Experts of a small language model.
Size: 13 layers, width 256, vocabulary 8192.
Experts: 2 picks a token, a softmax router.
Training: a variant of Muon for the experts, 6241 steps.
Below are experts of layer 3 (counted from 0) of a mixture-of-experts language model. Rows are named router (the router's row for the expert), down (a neuron's output weights, with its number) and show model dimensions 0-255. Each number is 128 + 32 x the weight over its row's rms, rounded and kept within 0 to 255.
After each expert's rows: a language model's description of what the expert responds to. This comes from a sample of Wikipedia text that the model never trained on.

# expert 9
router [151 139  92 115  97 184  91 165 168 135 138 140 180 136 150  91  94 113 134  94 111 117 126 118 149 148 156 101  98 183 124  87  95 145 137 120 127 159 117  69 104 112 113 176  90 129 141 163  87 102  66 114 151 138  87 153  91  77  94 114  81  79 147 122 127  96 130 126 154 146 155 121 124 110  95 176 104 139 131 194 102 114 117 110  78 103 128 131 124  80 170 180 108 112 172 129 159 162 128 202 174 126 181  99 117 130 132 114  91 126 170 111 123  83 142 192 142 146 148 159 196 148 145  91  72 133  67 184 122 162 114 104 174  69 114 123 182 173 155 184  95 111 120  87 120 172 150 137 156 136 120 176 130 157 134 146 138 101  95 173 119 119  83  66 111 115  75 169 147  83 113  84  99 125 105 105 103 193 103 172 156 159 103 176 112 157 167 185 105 135 160  85 130  89 107 146 110 118 101 142 124 162 166 155  59 146 101 105  74 107 164 130 158 148  58 138 122 154 106 126  98 163 123 150 104 148 150 113 158 120 144 194 127 154 153  56 147 114 125 129 126 149  70  89  82 169  79 182 150  50 116 108 145  95  90 144]
down0 [144 151 104 126 119  90 144 130 143 157 175 132 124 129 181 147  75 141 175 149 114 103 112 131 128  63 118  97 135 139 148  91 118 172 118 142 121 121  94 105 137  78  34 145 117 138 129 156 126  91 126 164 134 174 118 146  81 157 130 124 142  53 130 127 189 183 155 120 141 156 128 173 124 120 154 128 107  91 102 102 167 112 105 186 136 151 118 126 125 177 112 152 112  94 108 175 165 178 118 107 107 161 185 145 121 150 123 122  95 148 117 140 132 171 141 114 105 173  73  80 112 117  92 187 122 156  95 157 124 127 103  91 124 109  84 178 127 103 104 114 145  40 118 195 221 146  78 184  85  86 104 130 197 177 171 120  86 152  93 179 107 157 102 196 138 112 106 133  94 131 102 144  97 166 167 122 162 168 167 127 141 113  79 141  95 128 202 175  94 156 100 105 118 118 148 142 112 137 108 145 128  99 146 196  64 136  66 124 175  94  99 146 122 127 113 185 104 136 158 166  73 148 116 101 140 103  91 130 164 109 111 113 164 150  80 134 126  87 148  58  75 100 142 111 157 161 173 119  68 133  80 114 113 136 122  92]
It responds to: Articles, quantifiers and adverbs after is, was or as, such as a, an, most, one, particularly.

# expert 27
router [191  85  91 140  94 162 112 152 208 141 167 148 138 138 152  61  95 116 162 128 108 100 113 169 169 133 179 142 104 164 107 125 107 120  88 142 111 163 143  89  90 118  95 118  92 153 128 164 122 109  84 105 157 125  84 146  78 136 110 170  92  84  66 113 153  83  88 103 133 148 140  88 168 111  93 156  62 110 158 169  92  95 125 118 143 146 157 112  98 104 163 111 109  89 144 152 160 147 150 176 135 123 133 118 139 147 130 139 106  76 160 177 101 102 149 167 124 173 136 104 192 114 157  84  96 145 107 148  90 155 108 117 186  67 142 102 147 151 159 167  99  90 159  71 174 212 146 124 173 169 159 113  44 155 123 157 124  92  72 178 159 141  73 109 101 107 113 133 143  79 163  78  51 106 136 125 133 148  93 116 149 173 161 158 131 139 170 136  90 116 137 118  20 128  91 146 128 135 105 132 155 129 187 133 145 138 125 142  71 116 114 164 155 136 100 150 120 121  96 127  88  94 123 151 140 182 156 104 123  60 136 189 186 117  93 117 122 104 151  75 168 151 123  80  93 133 133 142 135 115 102 109 135 123  92  86]
down0 [130 149 126  86 151 145 181 150 135 157  92 111 144  97 112 161  85 144 128 152 127 149 155 140 124 139 139 148 147 136 123 125 104 138 116 128 109 125 205 106 107 123 159 115 136  78  63 105 162 154  96 165 122 119 122 126  87 121 163 101 126 161  78 114 137 129 184  72 111 141 188 177 169  56 157 151 117  64 163 132 129 165 111 149 144 145 156 100 171 189 108 104  79  82 127 163 137  84  96 136  78 133 123  61 121 110 101  89 121 144  83  75 167 105 153  97 129 173  98  97 202 131 119 158 161  73 146  86 135 138 154 145 105  68 117 138 185  95 138 135 133 101 174 132 135 104 131 130 116 147  90 140 136 153 132 131  71  53  86 130 103 107 163 165 141 206 106 171 166  86 131 119 108 122 171 113 131 138 126 154  34 126 107 174  92 119 169 142 131 122  62 102 148 131 168 111 151 233  97 120 159 134 149  81 140 155 131 115 123 142 136 151  40 142 176 150 136 154 154 134 125  96 196 134  82 141  78  85 133 144 147 191 131 123 129  99 117 158 116 121 142 123  62 128 127  81 162 122  68 155 164 143 136 151 147  62]
It responds to: Standalone numbers in sports tables, scores, points totals and years, such as 2, 17, 22, 2013.

# expert 15
router [131  75 118 126  72 170 130 130 140 187  97 188 152 230 147  96 118 121 144 135 125 172 105 151 217 150 144 207 113 182  74  97 106  63 137 169  96 169 107 110 100  74 108 140 109 147 128 149 108  93 132 136 124 138  72 114 143  79 133 152 118 111  61 160 127  93  95  98 181  94 140 118 149 149 105 147 139 139 159 178 105 115 184  98 145 125 132  78 105  79 157 119 140  94 132 141 165 127 125 152 134 137 121 119 129 186 117  98 162  86 104 179  97  84 121 112  88 186 156  82 165  66 139  66 136 122 103 127 123 195 118  90 133  88 134 140 169 127 172 152 147 113 120  83 110 171 132 206 151 125 160  84  95 135  99 136 154  79  97 171 156  78  72 107 104 139 135 149 133 120 151 109 118  88 156 126 105 130  80  91 162 120 178 102 111 119 169 157 142 158 189  98  89 132 106 127 108 116 133 142 146 168 159 142 119 134 126 161 116 132 107 147 214 179 107 161  99 106 142  80 112 140 185 186 118 159 110  88 115  97 165 161 160  93 105 105 112 139 150 118 132 150 125  79 175 117 109 175 162 130  89 123 140 109  92  75]
down0 [ 92 186 172 189 123 134 167 113  69 132 116 120 105 101 107 161 132  72 108 158 150  79 172 111 120 146 107 116  89  94 136  95  59 105 135 121 158 122 154 129 193 123 126 191 100  92 144  85 138 139 137 103 154 158 136 171 134  98 134  99  95 100 121 146 140 125 140 113  87 137 119 116 103 145 118 143 116 116 159  84 174 112  89 168 128 135 117 125 111 139 205 179 142 154 122 184 127 118 101 100 168 116 163 124 183  85 104 124 145 153 141 163  86 129 173 118 151  73 116 102 130 168 176 143  91  97 112 107 119 159 118 116 173 160 117 107 104 129 125  93 101 118 112 114 109 119  84 136  97 130 118 153 131  76 137 106 149 185 145  93 132 124 198  97 165  97  77 159 141 144 112 160 179 168 122  89 100  89 152  94 133  89 136  49 156 116 152 119 139  98 107 111 177 175 188 110 154 169 108 143  88 123 134 184 104 156 110 182  83 158 120 143 171 115 163 168 202 105 171  82 144 126 168 199 128  73  53 137 114  91 179 111  92 168 157 173 110  78 157 176  89 189 114 126 161 154 111 107 104 120 112  91  78 101  38 113]
It responds to: Opening parentheses after dates or names, month names in dates, and years or closing marks in tables and infoboxes.

# expert 29
router [206  90 106 153 111 152 117 130 143 162 124 152 146 141 143  79  93  77 120  82 109 159 144 148 139 136 148 137  78 136  75  91 133 123  92 171  89 101 143  94 118 123 104 140 102 193 175 139  96 105  70 124 135 134  77 160  85 141 116 216  63  85  85 145 141 133  98  89 141  79 165 116 155 141  95 158  74 140 146 127 118 111 105 123 139 101 121 127 132 132 171 130  81 102 159  83 125 148 179 161 154 139 207 100 128 135 152 128  72 120 140 185  90  99 169 195  70 136 134  92 159 111  87 105 154 122  96 112 135 156 141 116 129  83 128  74 143 127 140 184  94 102 156 118 187 179 161 154 147 126 175 110 108 127 129 158 166 112 113 157 172 129  83 124  92 118  93 212 132 106 164  91  70 106 126 142 126 194  62  79 152 134 141 158 123 177 143 163 142 155 180 104 104  55 150 188  86 134  97 142 164 126 115 123 122 106 157 141 106 144  39 189 151 135 139 122 117 113  91 126 122 120 113 139 142 149 193 140 103 103 160 180 151 123 116 134 118 115 151 128 168 141  68 149 121 150 112 117 141 124  74 133 215 112 107 145]
down0 [147 152 108  35 158 124 190 144 124  62 169 162 178 111 137 143 116 184  96 162 103 117 132 111 190 132 147 140  80 102 110 133  59 135 140 111 141  84 123 119 142 148 149  81 142 116 199  57 141 129 108 146 164 147 106 103 129 114 145 137 145 131 173 134 142  50 167 121 128 116  59 189 141  80  75  69  91 147 162 156 154 144 149 130 116 137 115 118 154 172 153 179 154  32 152 138 117 119 113  84 124 107 102 137 132 143 104 158  95 152  94 105 118 186  57  98 178 134 165 125 144  71 107  88 188 112 103  97 170  85 125 145 142 119 108 110 121 133 119 126 123 143 117 159 103 101 179 101 191 137 138 167 112  79 145 118 143 142 125 167 143 118 139 114 169  84 124  84 148  80 157 180  70 133 129 132  99  44 143 197 116 130 132 126 174 144 173 128 112  86 225  94 160 120  94 119 137 144 121 175 119 128 159 125 141  89 103 160 143  79  75 135 159 154 155 154 100 100  98 147 144 141 135 143  88 139 103 142 111 115 123 184 115 107 146 154 173  98  86 102 111 148 143 164 130  96  70  93 151 103 110 143 168 107 155 124]
It responds to: Single letters or first pieces starting a word or name, often after a parenthesis, quote or bar, like W, h, Sho, Har.

# expert 10
router [138 119 167 156  86 147  91 121 158 154 121 110 129 154 172 132 121  73 155  59 132 203 143 141 180 154 220 135 100 137  95 113 115 116 114 133  97 200 125 104 105 130 144 156  94 177 158 139 135 110 102  82 162 117 110 148 142  85 137 171 137 114 125 141 102  93  85 149 146 153 137 119 128 201 136 140  95 115 175 194  80 111 142 127 105 117 111  76 153  83 130 153 119 115 208 128 109 149 149 151 133  96 189  90 140 177 168  86 114 110 131 161  80  99 154 210 128 111 164 112 133 137 121 114  75 136  70 157  81 151  80 114 137 104 146  75 130 149 124 123  60  87 189  69 109 152 152 130 155 204 138 109  96 153 139 136 175 114 119 196 137 110 125 102 106 131 129 136 153 110 155 114  95  81 177 152 123 151  51 140 152 161 144 153  98 131 166 145  97 163 158  61  84  93 121 136 160 146  79 192 141 123 137 147 132  96  80 119 111 124  81 126 162 127 106 148 114  92  47  95  85 132 145 112 127 148 175  80 133  83 110 129 114  90 156 117 103 121 123 128 153 137 124  37 171 133 145 175 163 128 114  95 147 102 100 122]
down1 [ 98 128 121 107 183  95 117 146 143 135  98 206 167 135 107 164  99 127 132 207 174 176 182 165 161  88 127 129 164 100 130 129  48  74  93  98 142 144 129 172 100 173 139 120 127  91 172 101 194 130 105 121 107 177 167 139 143  97 108  92  88 184 117 140 115 119 167 137 163 104 103  73 146 151 119 148 107  80 150 148 142 110 114 150 100 118 150 159 164 116 101  91 155 111 110 113  88 115 158 156 116 164 146 182 138 162 147 103 166 112 135 142 154 125  67 139  61  96 201 135 149  49  93  60 113 106 138  80 117 114 130 128 106 221 173 172 126  97  92 119 174 152 135  92 185 119 116  59 101  12 140 136 135 164 164  69 125 120 109  43 155  91 132 123 131 138 158  72 128 153 125 135 129  97 144 168 109 129 150 118  78 135  94 146 139 130 106 147 148 117 105 107 140 164 110 125 145 154 106  54 160 152 149  81 139 179 159 160 128 146 113 135 101  87 162 175 125 117  76 113 146 124 123 134 149 129 139 179 101 108 134 122 160 122 129  95 141 123 142 139 113  77 105 131 111 122 169 114 182  77  85 128 161 127 148 151]
It responds to: Function words after verbs or names: to, by, for, possessive 's after proper names, contraction endings like doesn't, and opening quotation marks.

# expert 1
router [171  79  47 167  96 153 105 162 112 159 151 154 116 137 168  84 112  94 180 136 107 106  96 156 143 170 172 161 128 179  98 109 126  91 128 135 125 137 125  81 108 132 100 139  67 149 151 172 123 108  89 100 147 179 105 176 131 114 121 171  98 120  96 128 180  79  87 152 175 135 134  79 135 161  91 186  86 109 185 177 118 120 148 114 129  74 151  80 109 107 135 136  94 107 119  98 141 126 135 162 141 124 137 113 110 227 120 116  96  91 158 159  73 101 125 169 119 164 123 104 120  77  50  36 101 109  67 170 114 138 120  80 134 120  96  64 161 187 141 174 137 116 167 127 153 157 189 125 178 168 156  95  75 120  75 149 177 110 124 131 131 108 116 140  80  69 107 142 139 117 144 125  79  97 127 149  85 134 131 114 185 157 164 145  75 126 163 167 114 167 166  69 124 134 119 119 107  91 133 152 130 145 194 111 127 148 135 132 108 163  92 126 168 138 116 173  99 151 109 157 143 140 125 165 135 180 147 130  95  89 149 137 194  57 176 127 106 118 169 117 125 148 142 103 122 153 130 186 126  86 100 119 155 133 120  96]
down0 [157  91 110 102 177 123 157  91 105 125 135 126 137 119 103 124 184 112 172  99 137  90 150 150 143 173  97  95 144 149 148 142 146  80  98 162  92 103 126  82 182 145 167 108 114 138 127 121 129 148 135 191 108 130 161 108 121 148 171 132 148  98  99 127 166 139 109 145  98 177 111 118 142 108 133 146  89  94  59 166  90 146 107  90 157 136 141 106  87 169 159 146  92  37 109  89 131 155 124 105  60 126 124  87 138 165 115 111 133 147 138 167 115 184  66 119 168 128 168  90 130 104 134 119 186 213 165 137  94  92 110 131 104 145 137 154 128 144 183 157 166  93 148 117 108 183 117 169  93 135 148 197 145 211  61 116 155 141 129  80 145 130  70 135 168  96 148  92 136 100 130 149 182 151 149 156 172  96 105  96 122 109 100 166 130 185 123 146  57  78 178 193 131 114 125  85 131  65 170  94  82 141 154 105 133 138  77 106 101 104  95  96 142  83 151 113 119 133 117 138 119 161 114 174  67 132 113 208 131  80 179 144 124 134 205 158  91 112 100 102 122  99 132 113 126 155 107 180 114  84 142 158 105 121 157  84]
It responds to: Pipe characters separating cells in Markdown-style tables, especially between numbers or names in sports standings, election results and statistics.

# expert 28
router [180 127  71 122 105 118 145 137 188 158 118 185 152 180 178 116 125 128 115 119 119 132 135 120 138 159 158 187  78 145 114 110 142 108 145 114  93 165 129 126 133  97  91  97 103 155 181 138 118 100 105  80 139 176  93 149 131  99 103 126 134 150 135 127  99  62  87 110 143  46 132  85 149 148 123 126 119 117 184 132 115 112 140 115 100 100 159 101 107 144 124 137 151 126  93 133 172 183 149 179 179 162 158 132 163 169 129 125  88  95  88 146 100 106 145 148 108 165 189 103 197 121 100  91  83 102 125 138  89 133 134 152 126 132 118  82 153 127 109 139 105  99 143 121 144 196 153 189 165 138 142  89 127 123  99 148 151 136  82 159 133 128 108  72 100  70  96 139  89  71 141  94  82 108 158 118  55 197  93  80 188 160 165 141 133 126 122 140 123 194 160 106 107 137 122 120  87  97 143 119 153 144 191  98  84 127 106 180  79 139 144 126 200 128  83 150  93  94  44 145 142  75 193 135 150 147 116 127  97 113 180 140 113 113 173 103  94  99 163 132 182 125 115  87 142 172  74 166 146 116  79 111 212  82 116 117]
down1 [ 81 191 204 141 131 146  75 116 121  89  82 135 146 144  90 100 176 146 136  94 162  59 119  96 145  91 138 195 151 114 187 130 126 126 151 142 141 172 164 103 122 108 110  87 128 122 150 153 102  69 151 144 101 134 124 121 112 122 149 207 164 123 139 165 174 199 141 110  58 113 130 109  85 123 108 133 129 120 114  89 109 154  90 142 176 136  83 133 135 117  96 198 121 164 154 135 116  98 162  68 137 174  44 136 151 166 104 115 142 119 120  58 137 139 175 142 168  99 119 163 128 157 134  97 152  67 194 121 137  92 130 100 108 100 111 128 153 141 120 204 169  48 195  93 137  35  98  79 164 161 168 150 162 109 128 145 147 123 112  95 128 111 129  96 119 128 119 112 148 146  79  98 114 119 142 152 142 123 119 136 113 105 118  99 193 146 131  86 119 129 121 176 137 126 139  96  89 166 155 132 113  70 127 138  55  42 141  91  92 160 139 109 137 123  76 150 123 160  87 147 118  75 130 136 129 135 120 100 154 137 148 135 167 123 131 132 105 162 173 148 157  90 121 183  86 135  95 142 201 140 103 171 108 129 123 169]
It responds to: Common nouns and suffixes after the, first or ordinals in music, sport and media text, such as film, album, chart, round, 73rd.

# expert 12
router [127  91  95 135  87 204  44 142 134 188 209 143 168 146 159 107  62 103 214 121 103 178 163 136 154 149 147 167 144 144 115  78 138 127 117 157 107 165 102 123  43 100 143 128 115 112 133 134 121 136 115 118 166 161 114 140  93  47  79 130 136  77  99 115 167 100  87 151 176 104 154  89 170 127 109 149 114 148 198 118  60  79 121 118 121 146  97  98 142 115 156 153 144 151 201 112 155 124 144 139 114 138 139 103 140 165 129  94 110 114 120 184 127 113 136 183 102 145 122  56 151 110 108 116 133  71 122 150  93 136  91 139 108 120 126 101 176 147 164 132 133 120 151 126 129 150 117 147 145 123 190 185  68 159  86 132 126  44  87 144 131  89 121 105 113  58  67 147 156  41 135  85 102 115 142 133 125 111 128 119 178 158 109 133  89 139 131 179 197 145 119  95 128 147  93 135 124 107 119 117 107 156 164 106 128  85 128 105 136 123 113 114 173 134  97 151 105 142 105 130 139 118 146 136 148 174 185 138  93  88 137 164 208 123 158 135 124 138 161 109 133 122 163 102 159 176 113 153 138  50 113  74 140 102  84 125]
down0 [162 178 128 131  92 101  94 170 124  75 110 118 156 144 158 133 145 167  86 110 120 129 152 121 161 111 159 145  96 154 217 144  97  82 155 140 156 122 110 130 166 115 157 152 222 179  62  80  96 118 126 188 146  80 128  83 160 162 155  81 133 126 107 149 173 151 147  98  94 124 168 108 168 199 133 136  94  94 109 117 109 126 112 172 130 123 112 101 148 140  85 166 100 104  70 118  89  78 142 160  90 150  80 123 105 137 118 166  84 143  80 130 135 173 116 151 105 128 165 100 141 110 145 147  80 155 164  71 148 143 131 175  91 129 147 114  66 125 146 186 142 139 109 128 136  43 116 112  61  49  98 103  62  88  79 205 188 197 131 120 181 106 119 110 128  81 106 161 140 105 143 159 133 159 105 117 106 121 161 114  90  90  64 139  94  91 104 146  65  89 101 193  92 169 122 135 131  86 122 107 154 123 143 134 164 109 141 121 119 155 199 112 114 113 111 133 132 114 151  99 184 123  81 126 102 138 142 184 122 162 132 133 139 131 128 117 147 147 153 112 174  83 165 169 149 124 135 121 146 159 149 109 158 139 148 103]
It responds to: Colons ending infobox labels (Sport:, IOC code:), plus commas, pipes, semicolons and equals signs separating list and table entries.

# expert 5
router [146 110  54  82  84 115  94 174 147 131 161 153 174 139 108 111  94 127 115  53  71 147 125 164 185 150 178 115 104 152 109 111 120 128 133 139 105 132 146  42 145  99  38 145 112 149 129 157 151 107  90 121 169 137  96 140 111 112 105 133 126  83  95  91 138 127 120 105 166  99 142  92 162  99 111 153  90 113 128 168 119 107 115  78 162  76  96  74 117 108 168 118 144 109 112 113 124 173 132 124 138 110 161  79 198 165 118 162 137 147 114 167  57 126 143 161 111 207 150 142 122 141 111 116 156  84 126 116 108 174 146 138 121 129 107  87 142 146 106 166 146  84 145 110 134 194 138 124 122 143 169 157 107 140  86 195 172  86  93 143 156 126  45  89 126 117  44 159 139 121 138 144 134  98 175 165 143 168 126 116 183 140 192 172 109 130 127 135 138 158  99 134  63 106  80 106 135 103 112 139 142 140 132 179  98 112  98 178 128 178 137 141 112 125 127 159 119 122 109  63  86 117 131 198 131 156 135 132 142  80 158 116 212  78 131  92  51  86 110  94 179 104 115 120  98 199 137 132 126 109 112 141 165  95 100 105]
down0 [111 160  96 128 127 122 125 127 150 156 121 130 112 146 217 104 154 110  94 119 111 122  49  75 129 185 163 118 167 130 157 131 102 129 121 122 149 112 145 156 133  98 134 142 160 133 175 135 159  95 208 144  61 127 154 126 118 124  74  67  67 121 109 136 145 155 110 108  99 109 103 115 147 146  83 136 154  92 129 105 151 104 148 124 127 175 153 184 129 162 100  57 120 135 125 102 133  98 156  86 123 103 116  51 187  39  85 154 163  78 127 138 130 111 115 149 178 123  69 122 116 181 131 126 145  99 155  88 179 169 140 124 140 129 137  98 165 112 141 117 171 163 115  85  80 143 126 122  95 130 117 135 168 161 144  77 153 116  84 123 160 161 148 192 169 135 136 104 130  50 152 152 177 104 108 113 172 132  76 179 117 147 112 102  83 171 175 107  40 140 145 138  71 152 184 102  54  66 139 123 133 105  72 189  68  96 193 136 115 110 171 137 152 156 167 101 111 178 153 100  88 125 104 115 130  83 117 138  97 145 154 135 110 145 137 102 144 166 195  97 159 116 143 136 137 155 139 124 110 139 142 113 158 160 139 162]
It responds to: Adjectives of nationality or scope after the or a, such as American, European, political, national, plus mid-name pieces and table Total.

# expert 14
router [188  94 143 147  64 139  96 113 154 134 130 103 154 132 170  90 158  95 130  67 123 105  77 151 112  91 206 117  90 142  57 105  85 114 105 134 115 161 110  51 103 134  78 148 102 133 143 107  92 107  94 106 166 154  73 120 148 109 111 165 129  82 138 160 154 133 110 106 175 108 119 130 108 149 107 115 135 132 178 170 113 109 120 108 126 127 135  70 112 165 164 144  72  86 140 125 127 132 126 135 144  98 135 116 110 169 166 126 156  85 161 152  77 102 198 149 120 166 164 152 179 111 142 140 134 172 122 160  98 115 148 129 176 125  85 102 115 136 114 164 141 100 142  87 220 153 135 133 156 163 191 129 151 140  97 149 187 115 111 170 157 134  99 166  84  96  99 162 163  80 132 125  75  79 147 146 107 156  71  97 164 145 194 188  97 176 154 144 120 133 184 124 112  96 118 200 108 142  87 176 120 199 107 134 143  82 162 150 125  99  84 188 138 152 120 143 116 162 136  78 126 141 143 109 109 164 170  31 120 135 107 190 160 149 140  75 109  90 137  81 153 141  89 134 150 145 135 142 108  90 132 136 155  89  94  88]
down1 [125 132 190  77 118 101 157 103 105 148  86 140 170 144 129 165  90  69 139 122 179 108  99 179 100 124 150  93 158 135 125 133  56 110 160  99 111 107 104 191 129 161 156 146 101 120  54 154 130 138 117 175  80 113 127  94 118 122 141 148 123 118 112  71  80 136 145 162 158 136 127  94  72 189 112 118 137 176  96  79 120 182 145 135 101  97  88 149 168 125 131 176 162 108 117  91 125  99  94 101 145 161 140 132 151 171 124 142  95 135 107 138 147 122 149  96 180 129 172 143 121  95 151 132 148 153 142 171 120  93  95 133 118 145 145 120 123  83 152 132 180  89 132 152 100 170 138 182 159 106 129 106  97 186 107 152 116 151 143 158 164 150 137  85 187 160 144 123 117 160 120  81 124 115 197 118 158 141  72 146 103 148  96 145 105 141  50 149 152 109 152 188 102 149 114 144 158 213 127  93 170 109 117 182 133 109 114 119  96  83 114 136 120 118 210 168 172 112  95 105 116  80 138 154 135  70  46 137 129 200 143 154  78  97 147 104 138 160 132  54  71 128 174 112 123  92  99  75 154 166 163 100  64 162  77 108]
It responds to: First letters or short openings of words right after a hyphen, quote, parenthesis or table bar, like In, g, Mar, 24, table-rule hyphens.

# expert 23
router [185  87 113 160  90 157 135 186 164 135 168 190 128 125 171 106 113 139 153 146 109 178 124 161 120 118 145 125 126 112  70 143  87  87 120 145  64 169 105 125 103 103  83 151  96 164 149 146  70  70 106 112 145 170 123 137  77  84 127 163 101  99  72  94 122  80 124 133 118 128 118  77 171 138 113 145  69 106 180 205  66  74 152 116  90  92 107  84 123 107 182  86 135  92 156 126 147 139 158 162 146 121 180 106 168 152 134 111  85 131 159 159 105 115 118 142 108 194 201 121 112  99 139  63 108 139 123 175  84 176 106 117 182 111  76 165 142 156 140 128 111  91 167 101 165 163 152 119 149 112 143 126 127 107 122 141 130 110  42 137 147 155  92  78  68  94 135 160 149 122 166 156  84 137 170 147 100 174 139  89 134 131 144 169  72 146 129 170 137 153 147  84 120 133  79 149 127  86 115 135 115 117 198 159 132  96 128 165 105 154 131 198 165 130  93 161 135 117 109 136 115 125 149 184 102 140 174 125 118 127 136 163 154  93 146 119 122 110 147  97 161 147  80  63  96 157  90 176 150  58 153  90 141  94 110  99]
down0 [ 95 188 129 131 113 136 116  57  96 125 120  69 138 175 163 183 135 160 178 149 123 150 152 107  94 178 154 111  74 170 105 124  83 138 140  78 100  95  91 186 127 183 120 175 150 158  57  98 123 108 171 127 120 102 253 120 145 202  60 161 145 122 115 106 135 134 122 145  91 121 123 112  97 118 136 124  99 106  66  98  98 156 138 127 163 155 196 132 107 168 125 107 136  99  88 138 166  89 132 100 103 126  69 118 101 163  80 140 115 143  78 115 188 165 112 169 114 144 149 164 111 141 129 117 118 179 127 126 129 136 134 125 129 122  99 170 153 117 168 101  98 165 149 124  61 113  94  96  60  81  59 159 158 136 131 150 113 147 145 132 103 111 133 124  75 195 114  99 154 222 177 105 118 142 140 130 117  72 118 126 130 180 113 180 149 141 101 165  93 150 131 123 100 149 145 113 162 139 134 110 118 130 172 125 144 102 125  98 160 185  82  90 170 118 170 143 119 139  90 125 103 143 123 136 153 145  93  98  94 177 118 110 108 195 122 125 142 138 130 130  98 164 144 143 112 142 126 117  59 171  62 104 121 151  76 177]
It responds to: The, a, an, his, its, their after a preposition such as of, in, to, before a noun phrase.

# expert 16
router [170  71 134 156  56 154 109 157 119 170 159 147 191 154 140  69 117 113 129 113  80 166 150 127 145 151 165 178  58 170 116  72  89  94 149 154  87 151 120  87 152 107 148 131  84 154 163 172 108 132 120  64 200 170  93 137 117  92 126 126  90 109  85  99 128 121 145 111 162  99 127 140 159 148  63 161 106 124 190 183 133  87 171 127  64 104 116 127 134 118 136 142 101 138 137 137 134 180 150 173 166 132 146 120 106 164 124  88 109  84 126 134 110  94 192 121 113 131 131 136 121  74 115  61  85 138 117 131 119 176 137 110 164 142 105  48 157 175 102 120 106 123 123  79 199 163 131 139 146 149 170 149  79 116  64 160 141 139  91 154 163  89  95 100  94 107 116 137 136 139 122  66 128  86 153 159 109 142 107  78 164 175 156 160 129 139 160 155 139 126 141 126 111 137  75 161 103 123  95 140 132 172 160 131  83  99 135 137 106 165  82 182 164 151  79 169  89 145 126 115  51 116 189 197 151 148 125 107 137 103 163 151 149 139 111 107 111 121 183  98 149 178  95  87 164 186 107 133 130 106 110  97 129  67 141 108]
down0 [ 78 102 130 143 145 143 135 110  88 163 119 169 144 115 118 156 118 122 137  91 144 140  96 112 117 180  85 104 162 144 156 158 117 138 139 134 138 119 135 108 149 158  94 116 149 101 148 144  94 128  94 138 119 160  43 119  87 118  77 152 112 160 131 142 190 139 174 133 107 128  80 206 163 119  80  89  81 149 183 104  83 183 144 177 109 153 122 162 146 163 104 110 129 154 148 128 150 121 157 107 129 107 135  73 162 110 142 105 110 112 140  91 112  86 157 136 133 118  89 190 123  69 155  97 154 152 110 117 138 127 101  50  61 140 106  76 101 151 142 136 162  93 213 151 148  41 117 134 109 134 105 113 162 146 115 169 187 170 135 119 146 120 154 174  88 119 104 138 107 134 104  78 175 112 139 147 129 168 122 114 151 123 118 105 117 108 117 148  83  60  84 110  90 154 177 158  74 155 151 140 147 149 188 140 114 144 180 118 164 144 162 150  61 128 124 102 101 106 185 186  66 118 143 121 151  87 141 188  55 155 119  76  77 131 118 204 106 131  99 132 131 174 161  92  94 118 116  63 172 135 130  84 124 161 198 147]
It responds to: Line breaks and = heading markers that end a title, paragraph, table row or list item, like the break before == Personal life ==.

# expert 2
router [134  93 149 118 108 140 100 139 141 181 143 171 129 141 119  97  83 122 168 151 114 140  95 126 108 141 137 132 117 139 147  84 125 128 164 145 121 114 161 109 122 127 127 135  89 162 201 139  87 146 113  68 132 118  92 134  91 108  83 135  80 140  82 129 124  82 110 125 219 108 185  85 163 140 119 176 125 148 151 180  60 113 172 116 151 102 119 108  99 124 151  56 126 128 144 153 160 129 138 130  93 151 139  86 174 140 143 127 148 126 134 130  89 143 167 147 116 154 157 121 147 137  93  72 113 133 111 162 106 161 125 111 159  94 111  78 149 152 137 144 141 115 133 158 142 169 130 123 179 164 176 123 127 161  88 127 131  78 116 116 134 147  99 102 154  86 115 137 113 105 131  64 114  43 162 140 131 135 119 110 190 166 220 158 147 127 178 160 120 174 166  32  72 115  91 105 109 106 100 194 131 177 168  90  95  65 115 135  67 147  75 123 172 162 109 109  43 135  77  85 122 120  96 129 142 193 161 114  88  48 164 136 185 105 107 114 137 125 161  77 160 154 121 103 161 115 104 107 164 142 120 135 204  89  82 114]
down0 [106 177 147 131  90 143 121 132  61  87 200 139  65 103 112 118 113 106 146  66 146  79 106 164 108 151 107 174 147 187 147 136 117 167 133 131 124 113 125 144 108 104 117  97 168 148 103  69 132 144 126 142  89 160 182 161 119 135 147 161 114 131  98 229 142 154  88 177 145 137 141 101 123 144 119  92 110 146 109 158 135 123 106 128 159 120 123 175 120 111 128 129 134  96  96 114 115 161 136 134  97 111 112  65 114 131  80 159 116 139 121 166 128 138 127 151 167  42 115 175 117 189 168  80  70  84 126 154 177 142 151 148 172 149 158  97 111 156 153 103 140 170 103 105 128  53 120  71 105 194  77 114 113 112 125 145 103 146  97 126  84 124 119 164  96 112 189 177 149 183 110 141 142 136 103 151 147 166 151  95 122 123 201 106 109 166 142  74 108 115  95 119 170 118 132 118 187 159 123  97 167 116 171 141 169 117  43 130 125 116 130  52 163 134 137 155 116 122  65 130 102 124 112 105 118 116 133 160  95  92 115 195 133  49 147  68 159  94 103 210 167  65 145 154 121 146 144 132 100 153 111 186 123 121 158 143]
It responds to: En dashes and hyphens in score and year ranges (6–4, 1979–1987), line breaks in wiki tables, and nouns like team, club, election.